config.yaml
activation: "mish"
moe_layers: [2, 3, 4, 5, 6, 7, 8, 9, 10, 11, 12]
vocab_size: 37559
Below are experts of layer 4 (counted from 0) of a mixture-of-experts language model. Rows are named router (the router's row for the expert) and show model dimensions 0-191. Each number is 128 + 24 x the weight over its row's rms, rounded and kept within 0 to 255. Numbers have three digits each.
Before each expert's rows: a language model's description of what the expert responds to. This comes from a sample of Wikipedia text that the model never trained on.

# expert 14
Table cells, later, non
router:121099192119143102109131146089098147156150091136102140140164145079100132149125175130131086119159158115159148140146101131154153168134140114115114167133121147151113078107098124155132138165128105138107155095125128102155114106148146101110129100120128127112092123098161100129130108125118129112117139103164129130184135124099163130122149084134159096153165101158164130089104147119103108161103144113137164149081129155092122089107087100131087138151115174137101114093116103129109097153092100131133099108123132144120127140176126099099134147109125090163143108131124162110146146112110109101

# expert 16
Date and place prepositions
router:139102164142139133097114098110132120102149147156099141140093165145124150113121132138147167146156114127140141161139145102151128142118157138160085130185100139132116095131115133147128141126106129113099148096129107182132084103135143112128092129118076119141167127085119098125123130142158153067104177128155169145146112108095164085167107102122155122122113109155153136118092142102127107158085128128148129148087096077127111098147084108134077110137120130093107103113150098105082116120115103114085116104125162154112153141139144135157112151110128118132150122138071155150148160158142124099

# expert 7
By after Preceded/Succeeded
router:135105132087130112090119142107107114146126081149134135148127110171116108162141141131143161129183180145174142145135114110155178145134103084111107192137116151127123108166073117134154094132184123115135116104109154128131101144109126111108127145139174133127169113083143090106155114098096082074159131100148128112149144124112156141121126107155128124106154132159128129095152145116156139146094122142102136079117129164093135104095125155151134122138102133136152114134142116146115082133105140134103121142130127141128096124141139115169147126125157110106120124138129141123129103158107106096

# expert 27
Sentence-final and list words
router:095119165110149133104117162088079133172152092119127186172106135105104149175124164150135118112173160128159129143167100140149136143142115117124121154135098159168106097107107102147149149151123121142114164090110106137148142136130149112103094115098098122156118105114156125106137100081125110101126131107143157163166105098076159126136130111164158081164170102176137109089117152116103088146091145133145161134087148162105125129108113124128084119164084158136111105103112130083099104157094119131154102116132111156100157130158134126151158134106135081159151092139110158122160148102116095100

# expert 12
Conjunctions and table-row ends
router:099098158119158108130108164094120120155140082143126147149136140098124125176124163158150109120156169110140117155156115116132147141157115113103115156158090162152091100124112137150150145150127115149099135105122139175135134143150151109094119098105132125117125100123152134107131112081126086113140143102139150150181126120086152124129136095169150111147163078145176126099116134113105087151089125111145162154072137131095110109128102088111108127130081137155116111090122130079113120158080112123149086131149125172123121121171122128128159154116144104134111095157088170077133148114098091101

# expert 26
Sentence-final nouns
router:110115176129166105126112152043102114142145117151104157151096123128131149162154157151169089151158138118154126157151102125139138162148119116136110143150114158167097094128111100164138131164145111154118165083102137130157116118134175097096102086121136129177124126119155100090150115123124116112124126114147145155135133108088186137118134113180132072142162091153137128111123164165102102138107136117131169134105156165095145105114109084132096114165094168152091127116121117107092088170116097121115110115147149134085126144145120110121161156106121114150140115140094159121147146154098111124

# expert 3
Table separators and dashes
router:105115143122154111076102172061083118164165107128103141137117152088124141154139148163148124130179163100173120153148098118126129147137109127119111147122095138152093117103131109159145134154133120143101156090113129157158100117116162079105107098129142115164136123105165115063130117157121105112140149103149146142180105107129166130166134105173180103141149113176146127084119136116114087150100160124127141169098117123108138095151109116127103113170099165141115110086092110090082098148098125096148076116139105153128120131140130124132145155111108080138145115156112149123150131123117096118

# expert 23
Coordinates and numerals
router:062141127104143093096111123142084110180153142100124155130135153139123136165138131155114136129166153118113147170143104156113082144130158148118119129137112148113087146106127073158142132158165099171081148116147102128129120159179117139096076130155133138126116161125135135119162111156141086130158122128102107108120131130115125137096133098176123078155145107154159146135104119142112138142125151149100172161143130123140184117135122132141128120144114124134150124163110124143122158110106088094124076131124114157119097098157151124162114081120175091128170123152114122145132118141124131143

# expert 6
Line breaks after headings
router:093085121106167117113141165102082132150163095118109174152118143111113133164145147159127153145135138124164149157170094123120150145122147117092106164133078159163108114119121124150140139165136097129105157095119133161157128133124165097109109117094143126164139111109124119103137098111108106092140151093138136169165152115084134138131138115174166120157156090166150144069118152113111105181086147108119180135098126148105151111102107108128094095155081150116097102116096127127092133160100110138152139112150133136094107138152123114127167138115108091157132141163102155114148154123103098096

# expert 2
Table cell separators
router:083108128096156157123153144098109067124144131136082123127099122113110129151139164140138136093138132119169143159133112148126133129134155145130102137127092153179087116126133138114125130173152114128101172121125132125134132127159139138115124101095087093141121153121144128112142107109126118086149124104115159152131087112095125118114162123162150116173153069152143119099160129159121088152081156116129146158104117156127143110097112072166094122154130147147111130102134141126104116133116144129106101116140139147107188136160123071115108140090131122133156100142104155125135134164089088114

# expert 10
Sentence-final nouns, table cells
router:115098152148155118108129164073089112170146092143110151160100157099124154158135166142150116143156154115153148156162089148142129163155119127109106130142107175168084110088118102145149116112118110148124140088101126148150109130151143089118107119124139114147133110115150104101140089107125107113139102116156157140178117094088164132155149106156163124158165103164166112091117150121097110142105157114144176162099149133105146128129111116110106123180127171150114102103108117110115114178114115114119107100134124133103124135154123118119170147107096087181151111153112150102132130106116105104